From a checkpoint of a small mixture-of-experts model trained on Wikipedia.
Training: a variant of SOAP for the experts, 370M tokens.
Below are experts of layer 4 (counted from 0) of a mixture-of-experts language model. Rows are named router (the router's row for the expert), gate (a neuron's input weights, with its number), up (a neuron's input weights, with its number) and show model dimensions 384-511. Each number is 500 + 50 x the weight over its row's rms, rounded and kept within 0 to 999. Numbers have three digits each.
After each expert's rows: "gets" lists some tokens that make up at least twice as much of what it gets as of all text. This comes from a sample of Wikipedia text that the model never trained on. Tokens count by the router's weight.

# expert 1
router:444576435513564479548552402491575615502394534570381474522509555540485449561385442441486541504521509477511549501521515558454530530458536552519580592461500486542531487460462500441559479516475593529503420401522506491520503461533499502496473452507494367539460508554471403437536552501451516469498450482562531498548512491527376472563578579504461408503508466478525463544447521542558535531510
gate0:573526534470506456546512457496475510495588386474426553493428559445554489504509562398443473514537534544527517587526540466504518439436508444432484603473385483431605415446526464492515540499509484482440479464469555509508455397513489432538486403541477498506588463460501451523461612477529517562525518374502484600591452431475502586533488322466438506493521519447512454548553520436492396539504
up0:564523544547536483549447561508512369487422559562486501465595493491546599479474468614546613542514479498457436398571455598499478448521514486547492570568550427522485401503447542506538478402522499473556490554552447475497458504494520450528473551412507585407482529525563500500519472520441556477437558504586503444381548477501466405418477569574479500498485612475521502528496502499546605578526
gate1:494488533472523445399456547474478512431400445518476481459607456453436465579545460488482488486564575508437509537493471540467461554474545494477524464449481480511592464509446451469474427463592510566491524526525438393586550465498551472508519511401524439465556477524475455437566552596446518486564521521578452535487490482607528421501535514486523564600597381467616587490416527521549480474522
up1:502513450482574453439504507486471569484484489554434456513540483426484522505607527530463515568532573517432515542474533512401491507584502509458545414427544481460576461498521518456524514478577548602455567574574507524569440462476464482509533482511394498516486495477494471446553530457447513413576503436504462551475645602523488508431477468448454530693561360518517573391544505466473478547543
gate2:503547542564446412447438517547445519516513490579532435489579530515369538487511534551546474415496517488510477458477528442487515529535565503494503509506529487534515500660484478435529510529531445533467486508442556535522404479562507511458474465543592534585566435455468542476486528563473510416448433469562555507538499562503559528488550518586417484512432462488490434525565527583548556499504
up2:500429481477659519521547488434523489524486555413452531664450527432551564543502457560482460478439494488529444535514453504546459522427505460505482489462480602563447526394593476514478478498585504505424479477505516478513538497545478515360482462443545548506539608581526453518540506592617570555496512498499424499494493500435529545568400459502575468485466573503460559484511541519510490562479
gate3:516502512506619456541489452467580543435567497545452475515412487393498441454585407555431519495478541587510531491581511594470487500496423504540523453519547456504621506526461401518553494439477493472471520476523497533490511488512530672507545544528472463451498530486494453487440561418460480428570492451477480515513469484538444542488537398423481533501537519479504532606527564495563458464613
up3:493475493555517611505466501380622576458505482525506536452480494453512462466550478527491576553484636468491469412494469552406510582497475487500521394547450424491509498583518567525518389512500542524455445481404451459406504602484568560463497560615484468492510567529495439522442513502603487407433511450493475481469370605546500498573537455629496522459482464363486370546589449525547464474498
gate4:417388559518515539565609382415609553454561523515428556543498498550506534558418556539480547512488477479553540437515452568432460601487488482465562494477572551447460514538552508419462547465527446499516543489465569504525568394537450472500517484555391505522553486433506403567545559564464507513524442558509466498464504470488523551512475499474508521489446458574512547508540424523543494392518
up4:527486542538562502563484479478583537437512413512575477481491526564520513494566499505509523450455499418504570505564528544591557495411564480483453517436436440505465452505504447433502552489536489539575508454433477477448472451542577428452530446466438503450439557461577443412525548602489491498382376454438487588522483416487538499371467470569504488441411529388449515573575507517533389375439
gate5:499555580554506505489504516486431511399500362522378513550461501580516431439577425501437472533450500505531519487535525495505521521500423397459609429575538430506533520456491370502478518566476591523505493492529506448469545544439504505512511557570467496430487439517535451472533412481528476598490523422523478580542600528579520396514534539489486354545477424478483481486471512535516496543469
up5:425558499374630459509445546530512558505456601482464418497494485485516521476452456514505593537664496560518420447399572537538493456593530605524458435500470457523462548571540535531531517527551520481514495516546479538560470484533467511502578545453513537549540538463505504346546519505501462482520508492520549516481516567494470602487474490565449503464526524489519493481560421472491423489473
gate6:556457530503462541467558404477383473529460438537511543550463422478543530431513430539463521400516460466457491420492460468485435494474504410503551479464548477481541494483537455435523478510470499502488360427518534487492556364545488418504532480511439511503496542435485513489519494495562501578579505482545540575490537507521450499431544439446460523460424516424467500498430560546516524474590
up6:543513598510478524475414499452477547534520509485456545527595387475426507514457592519477513527450493474569461554459495519445455496552441459560529621517486502507491432571573573467413506465529507522537512501565417394600531456473553486549537543492549550594531443545434524460543557549454410477483418429489465481504409483584437419429524575503505375442467520482545466413484475566539577436516
gate7:504581526464406522488539488564555479433474495521484465545492418466534463535474489357483471372509508473458500491524495487428407455491530441442409577503489472483497538465566454481430556484484553587447472463589525517531483520484416511635543478520525426546466538379443511506473478474535403529424439502469373497541412500494484382475522484546469564529552459478548519496621560500472448458541
up7:417451438472556391533541417489514461510554520496503496409536501527459460481590502612582489534551461479533496538504482482459570556502427555487632534426499478463457432578440456495465480546449414501445463603494512496435552443503559540505569547481487530530580508588522493473473477516457590473449495549540607529518455409374555476553460465567549421506443498418560509454511523472659427489547
gate8:514404446571443391581542417534504420478552556449476414508570563486436406471553521470448546526529459511532503487497505498481517507410521532581535484510537499395539505544514476435473543549430463483514483433531483425544512476423534527558485403499536520469426547595486505504449625473559518547504490498504497473517429539533452507617555539515549484486529517459503524478466519456499580433461
up8:513547471571521513408491586474539463479496560529471412613435446520495531513477474537528522526413439470506536529485454518559464509554501499504476542421522578464543480487545373536564503527637369508498491566562509548498501565471541496543576518594619492476482497475556584498474417548495514608552478432519493470522508450521498527549454465469544518495570461423535532537520477489506470461495
gate9:453486488479432479433552546580543515568446501461526341518457460498528521453621525394555520486510414558556625497501446559438522468504511408471536524496524502451585524455515558520563525535477502478446542489497553426485551527494546452466323504552524483468478574517540492588471558583380494625600590546524449469513556440466502580473519481542462497415425476435504480470564488542449453542540
up9:526481500466496461516576559467555428574427468552413371473399487555475520444599469404536515474516408495489530456459437464575522482585532502471499465470434576558495608451418454494532581508508480505518592511498563486466411491497525530461461445561470485456526502544552528515517422613442474496588493577524509415541379445402362568439531391603510502435589404452502498460589539505502483507465
gets: " |", ",", ".", "|", " and", ")"

# expert 7
router:529523389569560490437514468482454412587471509529537553518593446491572417537477547473528489514536515545443548385409478555544515580492570510515480622494509325487573434479445479492591529503491497481502434452472495459562440571517502572497475540585478508427427507549541410441504573539529511498522484519494433530476403593464580482435488484462494444486537481490489504506417569490530576521453
gate0:329552508508578511530571488483460543425475427484500552593538441459458467367477491483507569443497496469581540490505459483452519457519473465354438444512522501538499579538448480470460386446465455479486480515505488448503583532548554500424558551444557530557518509534550544402495486483544431548472530451481516419604491474506448468559500434464435434483458530528519573527464491394560476488453
up0:552484523433493525542466611480615512568506455483495521521463471459383542520560578538384581483484446516579484450525435496450532592531459458514497491536473487507479488477610479419626490593417532547484455572513537494566422481472485503476516439464500475506506534462520444566522506576540456412498512504546385430512393498486499472457553524527511476524504581533504465529462532587433426469440
gate1:518500507487633517503494519491571561598483477463435545370460518496476505634557464468496514515509604527513462495515493457437483407551531532576500467465478539559558479428423496514486424572488533476561559593522396446540622404497494514505534496448375397444572512487574520439501554612567441484511570484521435492496602524526612477610518588612459506459485410586536551606451421501462508551475
up1:543418521476455549481463473532583564416579598453537581507493507452472586565514542515550494487432575432527503452552470427488523477524442467505475473492446382516526497487585466578527513506563573553491448516412396559481516513531520474522524450435548470621494530532553541540481488406443457501414506526476505614465511483488385537387472625488451589486512448510508500488471484518456493530511
gate2:531448463539536475577543527469422455492566497583392556420528513406478493480427513478464557500405519518503471482425561439512475431490513436501609575477598490487561503487537537519441510528425508566474571500459427502524512515474453547467613563529604535567522527490564483493540512458488460478438454493587422544452378432458520455409469448459478565593477383447473408505542458598489423429404
up2:511548479470613464380477455515579575495548480629551520612516526430412571449517478481544500533548513478508527538546542527499441504510438563472595566431506513571452555527503487501544512589516500499472486617524551502514422576519554510512475509467420441480525434482347491553527512447488513462562451476481466555565569519568523546524532478517454508561446497486448489532549477520468561446564
gate3:504537555517481473489564468463490458535428476429564528544503563520472527482443488584505457504526503471538488569509513648504433465501520527425526507532562541580516514501514483474455491548505484482496548593565518491462571520531501493475469584572554501576646543561560512397551521525416434428513521475417562478511516630466485493488476477516492534463531462439367532466601445487436432487507
up3:431534556485527512547508467524554472504495454504478507508494480527505549499449356489553501445490659439489457483472594629542428542575586480402532476503543571458556486476536472436494531586541568591513520579544501573443550549535500433508399562580512428584562512579528562450503434527426550462513493494475527472525512599538482462533473517453514485486553458461519527520543451496484489549553
gate4:521550540581441541487526542456529555462474448513450472424498522548497550476465480524481579536590534484376410403518429493508512440533562498509546440489531523512457492527576422477576517480602423505523482438629435516517468442556455418392547538411518494502496487455514438582537525448504439501439565562484405575599590534528560573546538527479499493521531488521487467503520592558507459501474
up4:439424567515481422471474480489549476500499409436483538487550517487498531596535522463528503511445434504575512507518496459493388568511512507436439427488519511509500483518526550527468536566421467418493487431470448486486459527470466547495552481540585433469384504550460486528506454445472488546497490449500511507538482493565482483537517487437566532480439471474571489419548456460419542574462
gate5:520499473530406480434412429573466445548517466542598579502473436606531474448447490448576528580436423450578555495466533540443402446480448396504469382384539492507441423492533515463452495474510450531483490522489462397595489480500526485466505483544507533465464497500442521522515566491564421505486430465509514574490487435498483587562450501453497547469441521524505469509552445520506479428520
up5:456480426467474523472528441541490480506573514505689486400526492436514543517519555475543493465486488541501551577441539490576449549522542427551463479467556502421469432541549551414398466536449405559463463380399488520580416573553490460603505480526493564494410462505427499533445523530548479463518461534525524564575403524531537557587485456402473495520567520563415553431524554583433423530481
gate6:387522497469565446541448492429481583521602425543503430492488461527498384424454491588477491534532465448495623557423516446518468507459589513544550590550520491594505469483549404503522550496550442489560503569535636400471448515527461486473523552576486558552403549472513526446600617587463533490445552531480536544518453593434484469533546486533500483448518426484491619582482521504532514560525
up6:415508442452403468532534431498472531394550491462548475539542534478510432501470552623471476709500540513485578505534523531492451473462579569477377452537540509484558475512549407457527587460510528472475439518489476496457478538447448490463488525558505451611509525423411469503462556605483476495444444552418472533538506513401463453440562513533532538484560560510482425564545445431396432599463
gate7:512453589552581555467404534540531594504543444569551478453475404523473539470522539487566478472539468440492552499423440538348603547494474582451523441548521486525409516489552543503433588486530471471459579473522431535381527522479590468405481476525482459512512555563541566547473496507489502524522474510530522408506519521517377542456469486493423402483506525549497546551504571527552537464467
up7:498536500525488483462512522488575461455530430499427464547496564520483463537418476496444500543493527540516476554525514535642518432524479433552557514463487470557569487483467551462506486498488543546531514511391474382587551473485445443533489571520540516548435477478495504541461524561440482404452525466524443507527455477450594539544465526376560454456512490452503466577495368508435510557566
gate8:501391568504509534495484420436525518401516578487549468521555509507511461505517446512454423452484495472468461434560538444412531507458513440540526465493533497436499493435400561556481412493395431561466584486485541521531479539504358550450587506476538507425521428541416519479455538562412503460507518627437469553478504471448460499545488488551477539538551526494432423450500458621462515580508
up8:524462435562528578508548430514499484487515480475514606488524492598403504570524519443483449454519524427481536558452504496482507460498520493368525427555534499436465514504479555545623543515524446538452439469482477473462564448502465477472363610545547416577528546511550491438530596531472447560487497462506487557521495540426564446514536446526509546417509586502545453473488580549460505478508
gate9:550511500472608501479548447529474450563476492561487483529556382554501594489535502432435523565562502442569463464568482582485488591461465511522458553450578588464538429463496470500552412468438625407366501456511562520502526465585445583463419481470497575507475459527559511593508548419576438589526515614475420480568360505451482547491526591545531435522491552542479565500539534533456474520551
up9:494541522450568487612571503455496531521440466466527526465471528579534506520439618551575403493453532553595548572523484503574516489534548424533503545563461458544439476503529552577411594444501498562532539526443585553463477527452480558466516507495600478539528569490477447432569522460538562455533549420545442527489491477484418507490446543487500509437533565584423507474505508550524520430447
gets: " the", " of", " in", " a", " to", "ed"

# expert 0
router:445559396570545458454452446500576448563511518600472502481526561468491528582440453487549473589453425463585515503443561509507524528535501498484464517556504522566437442503563478501572441510450531477529527619503496537524449453551525557521443468533398420469530515550499478441474523621459497460447531513523488472496413529554414517551423578516531505546467538422506496394439522481495521429459
gate0:464549443539463574503474463503493486552465489512569588481552523554498467470405557458475574496521580429484496539568533479459519514414438514454483544532559486547481565431487471487484556520501550509537640462573461545515416457541404564455461470546509505523512405486589489481511484492401547466515480423481545528577472482507553504473499503523478534487483437452528459525473499463448582520513
up0:426434442553520445502481488529366512569429440559464495514435575556561465559511499397451557470427434450605555559509491484519502536531574443526522545540547497510380541531470542508525487522494510509514589498560534488484509480550511515486455429438549524518571497452554567488542596531517498550442486523423519517435549504568490528541478498449437494467476453409474567520470437457456540455386
gate1:531476489538484437572467456468463467402530540514517511449462446458528446422496485582521516441616536533565518589453481520462506482520528496464415415512531484477485518559372491554582541562521530505466470482445538473547527534598481468405472611546453424579527539460422474527404522442479433516526483502511472524493472530535555535439481480518547480508483591389505424372551453458550517464388
up1:532499454529554435531485454476501531554459414560458497472452499505528519460474550573506494436545524551486478466480573547526500533534504501567430551508517453449457593534543478548525519501530558436494477508502438412509554469597483472487598492558520559489559444388475469555423478420509499508640566449509511588511492556484523509490551418505539498462491509388460429461478505481478533536524
gate2:515462404461580505471516466541535492483438437384414533524573568530622537541549456547524439630481580433572404478509489462453605464574498486514521404523539359429492481468476541485496561386535502577484504433484608451496498585509535419509420597516521526531486541500470559416549534493582521485535559514487499536496545531429476519537480474528423577502452535432509430511429495637581526503410
up2:493515548493474532533486507551454518470442574585620535414462533409421519458462575472502560445505497531443648541530458602477443526471470490492434570508454519575515385537474497528432520613409451428496531492527331421482530522465383544488501452488506625519478488515492435509445485532452477407532458499543452483462466391547468440571534579494514534478494462513477513467516474423390483504506
gate3:542529399479556523448490585521451530499523518454475444564651502507401607492460504373531503452495469480492502647485459509489510462523452529483484524532545483532560572509402547421526460471483507503461545593500506568485491529494483466546520492516454504612452537456647420602480440487545442486528459521500437440520537532461477539527473536531515474488564497482478420589529517472551538519547
up3:510541575491535493518485547528500563476422546521514505559509503541474358502514443510519512498516524609537485446494516551453383588535524559565587550550530522515565525577472458460514452374471411578411492526460448479501458553455431580470518507473531542526517452443529508518566540540408431521527578540471555439476515465487536467516470511483496493557484446511573446496398458435548511456545
gate4:491461475516545445414504404423537476562525503528474502455531518456537449496537534432419437569542558550478606467551524540588445556558526446510526537566496608510535469497462476466543514547560470448463495412524538517570508541481463515468452469566508592442489489420523457482587451470515486506561552494596431454544609520564530574469524554455555458507553540453466540529454529492480457456501
up4:488407434584527472466421463499412544484511455515613478454468517554574431499526527515552547505546553608514553391512479510526520529448510490492518470470540568420430476500536542497446513547490592629496443562548530482469433539538481569426590509545534569571495547433586463454534445541511361507495492540503521532527487487528515483558493542430490496444544538645499526545511473561581512531518
gate5:554525535524540536462393512513537481497511402519462465473527524443431521538397443465506456499558541487479447484501526486492478462543508381497428481495564584501500596545446480519496513535438514435490567515561495509489496518560482434475578487390444445552504496521488551497494534524496560477482447520475478470517496414478471454617531531526509444501507547493511444466429478493479506464498
up5:489501547489474438524503491474485561453527578511519568396461618497602468565557567522508478409452548507551576444485523485458449552451480536548507500491464562512573493463519487501448431526481481504505531496495477420498565415554467507550517604543523437529534427588486477439446475454565440493497527471632436451455523557463530617467438497560529492516549533524470484527516540439510531387462
gate6:445413539447499451406512461469530525510446422462433473554529458483463496506535481504480508699479526496528532472544456533540425473568461484483532569587441517542570511530497491583614493396441469517457514425586532482433435541540452517509494593434470440441523464550518470462497628523462497426551479463569554445442508395556520544505401477508432532560533537462470454532506419488545551468528
up6:518456437435555526495491516577467462464545463454517515536575539500443446526500462576435472556491450419511601522476544422439480572477489453476609575551543453466522476483535430491510498510479450517543555433524514508508564482406528509487505491449447507536539490573483617519446518456490458550457505521486530525560517463539472456522608491513529529474416486473527455419483459443506493480529
gate7:523479464504436513552564497505479477537401458465506471422440469505460443521415500471571515539563431557521505478533554473591535569513573426428532453484604452528473504535521494540467485480546475425481547489439479545567547538553503531496482611591458586525455551505505463529481571535530501407496425482477485456499529544591516496512524512428466506512518519491468551476531559548506425485500
up7:499402482466597462553513460505498426557567505534510526530495462425526515537449521513443450500403491530480474423511480565487539464521396534547443420616456508462510439429464491452495563447470485483470511486569553460454457439429434503494432480553536500476505469539491513514452460523549536553565597489539526562527497468494564538479523475515447492542465528554504487510504539505547542511465
gate8:493439522545522451468482494488621488517520433490569489525443447514407564609465512484505500451528558451515507523553510483493555492555568562563396475467476550485415553505474497481487435493474582470432499520479506474508495496514419544501475537501530443478563463536521472488462518492556554489549516543413509553419508535565556537481522476516520476448510470545559537405490478534474462513433
up8:468509492482479485455459429573528462593525464496519506552506568502554469492495486552517599541547470561585417449502552469576532494360517467398549527550547549548557505475383457529510476476515483448535518573543490534509489586491575478459579505557430515563351414448402519527546510527472430610404496463505509474553474493500561392466521438539430430552559426423518566424461582501468500514532
gate9:520635412483547388518383487534455600558624572399485460520488511543454482484585425527502513462514529588463538503486559438562567524581442580497558440527383591468521471622536503470434440511564422513450382528541553454454538554592404436364463445565427489487438506578483458536437455515446482454341644346489578559467490496528555405507472452507477527498443459513507489505423563473567518540428
up9:549406481428485480487508569422630399491440450534459546431514562454522632426438553406539579492440456402488473491493440467472432449397541506512498519484537423502514520413529551514626556536454551502584480450391399537503449488462540460551472468439579553469485545380449526571453504502542471601484460581548385426474495457487446505498520507509513476474600492544464469485502399574448460509490
gets: "s", "e", "al", "a", "y", "er"

# expert 2
router:448610483508493469538486451499441469527492530513442557420522538525466464469568516517511515486538496450574510452472488554493562576402475549478404520521491504489494478507558465570537466529509541433510552529507587497480447556522463561514480488460441455519454507562469504485565577561460516592466477466486456486556459506488392531576411526454546450438626453486492416512365556479521578448517
gate0:525394417495550522541430490507533433570518538551477545514530561428434447610492449504530512487394413475525580436500579506526420427534464521458442486511542510538485493542492542544462444498396431553606441493512455539466515529486545485600483466446475482531477480392536529452417563511542491431468390524489452430599472548557534504435547455535501405557502496526591552539453579428463490524529
up0:514484480407580507498537498492459431448490547597457435524529442515559405511482589525495441462434540555533538482512473436466550477511486549440474468498436574484531506446358452550509474484460538478501467558467559556594490406452556440418551526441507503487485493415489569574592510483506471497544396468496422536474582456434508411490492532512551472538513532460511535467485449500468575434483
gate1:419552538438503507506495530449519515439487581474587537493493558491582485508456555567569467533492544516505470435524533534556578420524520555470495415492396581361474426520466477483450464569506531554572525443460444451446491534565503507542522474477552488495480452453542412563531458469464465510472458541434425521451501526467562457524571483541445520457416427409501446518510519522458566481411
up1:561520517441502519456605536518447448468508566410494500444464570473575529504614453464559541511519454539491525493500484575463419435551487548486500522477516395502589509505544482526410497533549502541483603529558564481461591484594486577528530584461518526560510435486535594516479431467475449412404629554496509407559413573460505568476505478488444458508447465551526476522528509508481518444419
gate2:457440556377489488526528445459414420514482495577567539506517470488504532409503539521572529508572468550543506492473458545460531498501479494506472515524476552444480546465489516509493554518473535518458449526419502534528520496436571480521448546326485406534539508463502551550501478401477422512566566585560459509454530422477550576518500543542571533533445546490512430476568484408461436505501
up2:543491500515492449543441442471403501384420407430585464440572473490495541508490516538585521489486536525476547396556501539522534554422620519475613599415487437434530482504581494445515525524556474528452497527444583611417521471458581479501464400454505518514570492458482611562514541504488544537546551479549517402571451486498552632534536392469484574465518478462548448476462510509355428531591
gate3:464407535413520425432496519521517444472539468550449448495531496533577509593447480512544496491549591483545464475515559516517434522519458500453483475544506577460377523530593476406486495530440492531499438590483538489485629468464438487537334526462513512504497409516486441532373489484522503457479452495530529489437601500524535468517533536490511489450500461521527432460483534472607454480536
up3:483470532474565472459405506464522532524421448463508585531467558466543496423563473549477577511529440515464595510616365457485431464488519560625565488466489539528512469516445491510524422438517522489511517449452463582521429479559411432489515530553526472505509555509568530512562533417585472450568489493453544540571458497588521506427510428438489547519388459428569598557510548450525470393523
gate4:427504502456519438514472532525519472450525452462499623614562603465543457498451521376440492425443536448537528448463549559503419434575432472582447495476468438495510475575524447455499528453536478529472614460478596580424512506541551525395490449556512466522462542518515480519544518550513456539495453589516467471452416551448482551486485448523429463470476417486528461573567485545405526459412
up4:495587545557497517528556461458536437526407496532503500448431381597531533503494471440566453457594424521434516482536539581563570468559472488543611483400500635549459535472419578610545460503458529573540519543557449501469456514487520508532522455499498614478549536432492524458475496433532524512454542491533573504625608485504520467578614542524548534533552547509476599452441501427566514515449
gate5:445481402597504520550486527506410497426538397492447475461464568428531549493511519486524529509441485405508636475470514486547462471546427633502542528510513561481508452476539500520543490512432438454444422509400403415489599497553516517545472562430466569547584545543536400526552486521501467447494493573506456502563532425467420475523467538486475525422467501497455511505509566567509564558519
up5:478393413527440487497517586466472406512529435552461589483515573437539393525531487483519565452530565557489570520467434520539423499489400572546475513535602552510498531459439448471500419461606547536428463380454471421564566528441517567554546567473422475552499560538570486468506489557493485471488528536568503510537523512568422401515462415512516429510507512507494597456460457571506502515473
gate6:384435423535580589459453510551450490622383482533532536482460480442456450469546497480523536487616471542452556487568472541525474513507584510537443515520437421453425436510502487508497547580473448497515537585484583486440485420544543546575581573520461490443485444505462512456580580525490603543408465470512451540498449502453539540483451512446537443473517511483401543478429502484471587529387
up6:474480557553464480493521513461519466500607511520413439535536454482398559475539589534494430465492520452484451457557533523419532559589514491384519436445486458478491491456559546469559535508437583505443499539619475550564507537508508455476502516480501560561496455512533487521488423415612566462516479508555430468459535528455441465461438482433407491514457532442446568488453470478622503445556
gate7:563506630464583496532480573517479439557546445478483437513492510474579526497501554424479592466541459490545429469510563567429495454591429463550584496451544525529455415438522565505494566511443483477499488458529501473513504542540486458465452468590456486484511497538539453481490473531549504483476502477437512516476453489525474469386474465517587411461580541515587357506492460565438466571539
up7:523469559478466533457528535497526416558535531443370516512573496552522480566523429488399594521502568513480519599470457463516549548471475502565426543546528486480392529562464387493447497423485451545473458490522567608491425439485523511551535455489524504491537473494401560530573639476491535510498511457522492522493509536503470548475496463571453562453485522451470565527529522434489544536480
gate8:495486450515505513484522518480544551472555446508472549436478479445508563490556443549525417578561425475569534485567410504448558410472499381400487500645473583613541534512492536495488504577497535468509507503476543529529525620583487486425486458413447531439503516428510570442559499475498380453473549440500541472522382565510517561483549574510534475531439535470500400470444498533483528429450
up8:646504547474546409540483503591506492489494512584515603447496474543435506564453497458582535439512434422466470429491437450514528523395457510498491520456451484407400522361468470504480439465531483454517460448462432513447488444520472487550478498535543541449423451540564526440551516474561614547502493560472403476454453508466536503503508550492492500517514392428576507444514553531477529461486
gate9:471515511480607495545598462558439460616448515530469526468436573483572505460496467419518488503517484491458491501473486492538579590529593489497506515530493431536509561447485524555606489553543497516498508491408466509487466470570531566542500449498528471516521439498468449489513545510488482561476521467456429443555478450421538519477630561451500457544429387392556523555500402529508527488446
up9:458439540520464571485347606517574505582485512495454525478540505510479489551394539537405518425503496451501551444491464564523521460476494549486467503467478490523426539515558413445402489572575529542481528502579546470528561506340543474440413564501530429443488531526548554485437475479587525450380461438453506493449506493532485503436524479417528543499540621517492498516560584552406483452575
gets: " ", "1", "0", "2", "9", "-"

# expert 5
router:464466421412569545519512476451554557470445555505549480506483444451441493494442491410499482491514525393438602448560485499492511481528559492521467501491481476448535520514494397479519535457450460467523526460488585474534508437498466524486483540580605443485540510510471505397463500542524475506533492459431408546548519525508495384467566445608558482500474497462324374472448510458490499438498
gate0:478454428476372442424494496442483585558504506503417567518539555445449560532555462503528590507568515570437471535496540605457502518542540549447514492498536587520524525581501559510578581452530493506455482496517496498487594515585542536556573478442489532539503487355576534549533590550524520514548549557573504513557438441433541487477509474480471495459480579546566524446447452457498530425449
up0:507640389536447509448480514499501490513578458408538457493521549495496508531405521450491508515543562519514522455455526507413447517461485468474478503417542444565539530448508496476407566538461500536535528507425441571429392514421543514578454525503536564480446614504433553393552515479458438558554547409485530487519454433497488501475571627511486506504469490490507488512602513511557404459498
gate1:481529539524480435445499466542479396587571525556475491417447496465598515528520471482527486533463485529525409497481534496472553566560573469523499458471461497487604549535386552480487575550551488512434529484543574527450482471585488485475509500586374534511515434451481507471476517491532414485477527441469473548492554580479482506503483369496481383470535544419507509468497574502468530498521
up1:475502553490546502467440481495413511580565524496492581429463566492545508518481550397510468528445409481523413588478501555534504416554482468468402496510490457463539526544520553580546465503542492549442609478474468591541597499540477542428549549507431572486602522465510544452570608496429416505502531503481439474555594529535455635424506448561505421461404470567498510443535486538477513510491
gate2:446489529481567327481527481492490436542556503453506571422440434516514448428438417508472510501512492581513448466535506555557405382553562432480420466515509455529496550433382549555587529528522497537479565506491465480478435420485515458519472480491443541449517428452512484569607501521491603533440550298484516512509569477453530543475578472559442498491470541435589440444495524415522527505420
up2:551512461530524420605426420501509576434479474530405496489500540588475512527566479480498405483537455504529573458483510573493586473477487541544452539446473545408462501462543542428566521560469525533572511469485467538532551462468539424516477486537511402464410519563450482513509462478517440473543519574522532495494510547434557550561497466400596467498589508477515535571437576523536468402501
gate3:560539451503505430509459502572438447522505545534450452384464464493523571471541409621444461404553478531438569539507542532557495560525505476544465575574442528507545543502635529446438571611499489461446409568452500524509499483438459647399553458528477506389405504522500586460498495521528531452532510466453541480482474532448482495451501543561576539568447582476467543538532486485537477517543
up3:462490553608441574466600458473469543562530513515483541476396469470466459418489418585425491468519524562563598453472593530591554536542519492516463531537471475495499488481515487444479594585492523579570404612488563537557549560567491556518453541512525488475484522451414554436483476454563492515523471473516580518537445475481430491557555528552391595526553539467492592573469464446458478419528
gate4:499424642527435516543458555512517480511542543497532502474496504516554489422561503527531393493524588515553493557511478433514453524490542549564524405521457470478408546474568526493483496517567572473496543478424514501509572501505502531554553486469534487463525539465486505489561541513386480564454589462438487563420527406543470464431518486531546551556571439463446445424449539514544514442570
up4:525463599558517509545481551603507475614482550468566431403581403530526480447528439513550487551463514548565495561351515480415455483520384547482521579477461538446503527496441494594511480407496547431558527536530516417469486515534582498446473414505586543468421592540461473530580564528588526422485576399473511466507524494495399480423479532485526558530531490407479487468492592498490528395562
gate5:491436476508493508356455516466463541522472583431539478518439466453519504512407517480545611445530465428466448541477533511428457491482405486505482476480507520526519545443509456623512554462499558434494492494542453567463531471533455536446476515549463433503404489531453534522488500439472493525469526444536522484448428537531500519531504475519395482466532430559558473490456523615574490478490
up5:504590508507544546510493508465508478446487484527523386574503521499546480537531537413504431443545465506466536572505472510609516500542555592599512524498413531449519518478537496390449458478460563605576552539524497450567527509486488524483462549602488569422522462556472538518536482505396468530531473482403427514536550509493522547525604507552543584621463534437412489427514493556492481468489
gate6:523538456429501503563538341538523477531519505351489443475546489507481384508522506450570457462487439533473535444578612419578476506449529556427517575559526481487547523510539574547514536500565509486499550551464549524412551464401555443473462485515568472420547585434513417439510560496515534499571450451484446531519480548537540527431480452528481474489450514468522535508502467505565471547437
up6:478483505517405515480454607406478542502460505540479465490483522440588566434474528489393507522366596516498470532399363469555545487453464492523507480456481476510572510482517434511564480493570497594464416405486501507569423555537559494441528452452522500556407552532503561556550490542508466508525576553549433441506484453499474512586487475459454489512507532474462488495478544537515478521536
gate7:435424506526446477532526505478484435507522570473570395615400604488599525457500467475487487400514481481539507410432545487508477568453535430562514475484479494425583548476592474519564465548465468486487501483525575528495508427493526382519484459596551535407532537439482517427502424502510415490501443567564400514472500471470476437421582568495525533425442503494490463451407487473552446502514
up7:454428509483557580501525522469522441508547557422463476529446509418490535478597438568496481607531569502509417545525518564522408555452542516506525573460477568468547551559464509489531493567430399432554505461612527534494533527502531512417468476533548505513526557500558473543581589598536448575474538540492451551484564450453529504439444512416483529456566544520487539519551502593456482546478
gate8:451497471592592576460439502478483459482491491556451546480501529544526481449556461545440398491541521483548536499560523455592436523407445573548451459538498496407537525639392415431582551485425477342525495482471491458427474403417510506466462496459564558470466525472529414510476465460543418512554512481474483431466462569499530478549493557483509481528393446540442471460580554433568469521552
up8:413530491515538567440448483577483542523503373393426576506523490525515412498506446511474419488532480473554534508556470496535467513453447613447575531416419542445515561550374434575471474474419430451553466398415440486533474500489538521532439419489646559451440553495524467490503596418526498505597400462486541510491528462557535460469525526507518519493508450517479540459442570468566483593498
gate9:501459539444597448488501467614434477509496412434460469516459496521431515457481510537535603473503472444485564497588552583545511549512540552559499438596471473535462582463494471492530405524522452492562497566571552556417416496507467553512490514532441528513425444557537545414429516480563434442526500517528424452516445422527507562509465583530510510485516554477485442435526593520491502487479
up9:531410498483533514520512519449532473511451448517539473500544435466537627562551553463521459471449508510567535569453424584485489490471508549481505402517444494511510556475497500482520461590506468573545487518508523588428496487545497444541507566514449564522486536473635634491512516396458464458544464495467496569406580545439594469479536488504499501557515455462401551534482543474519470552514
gets: "\n", " \"", "==", "'", "===", "in"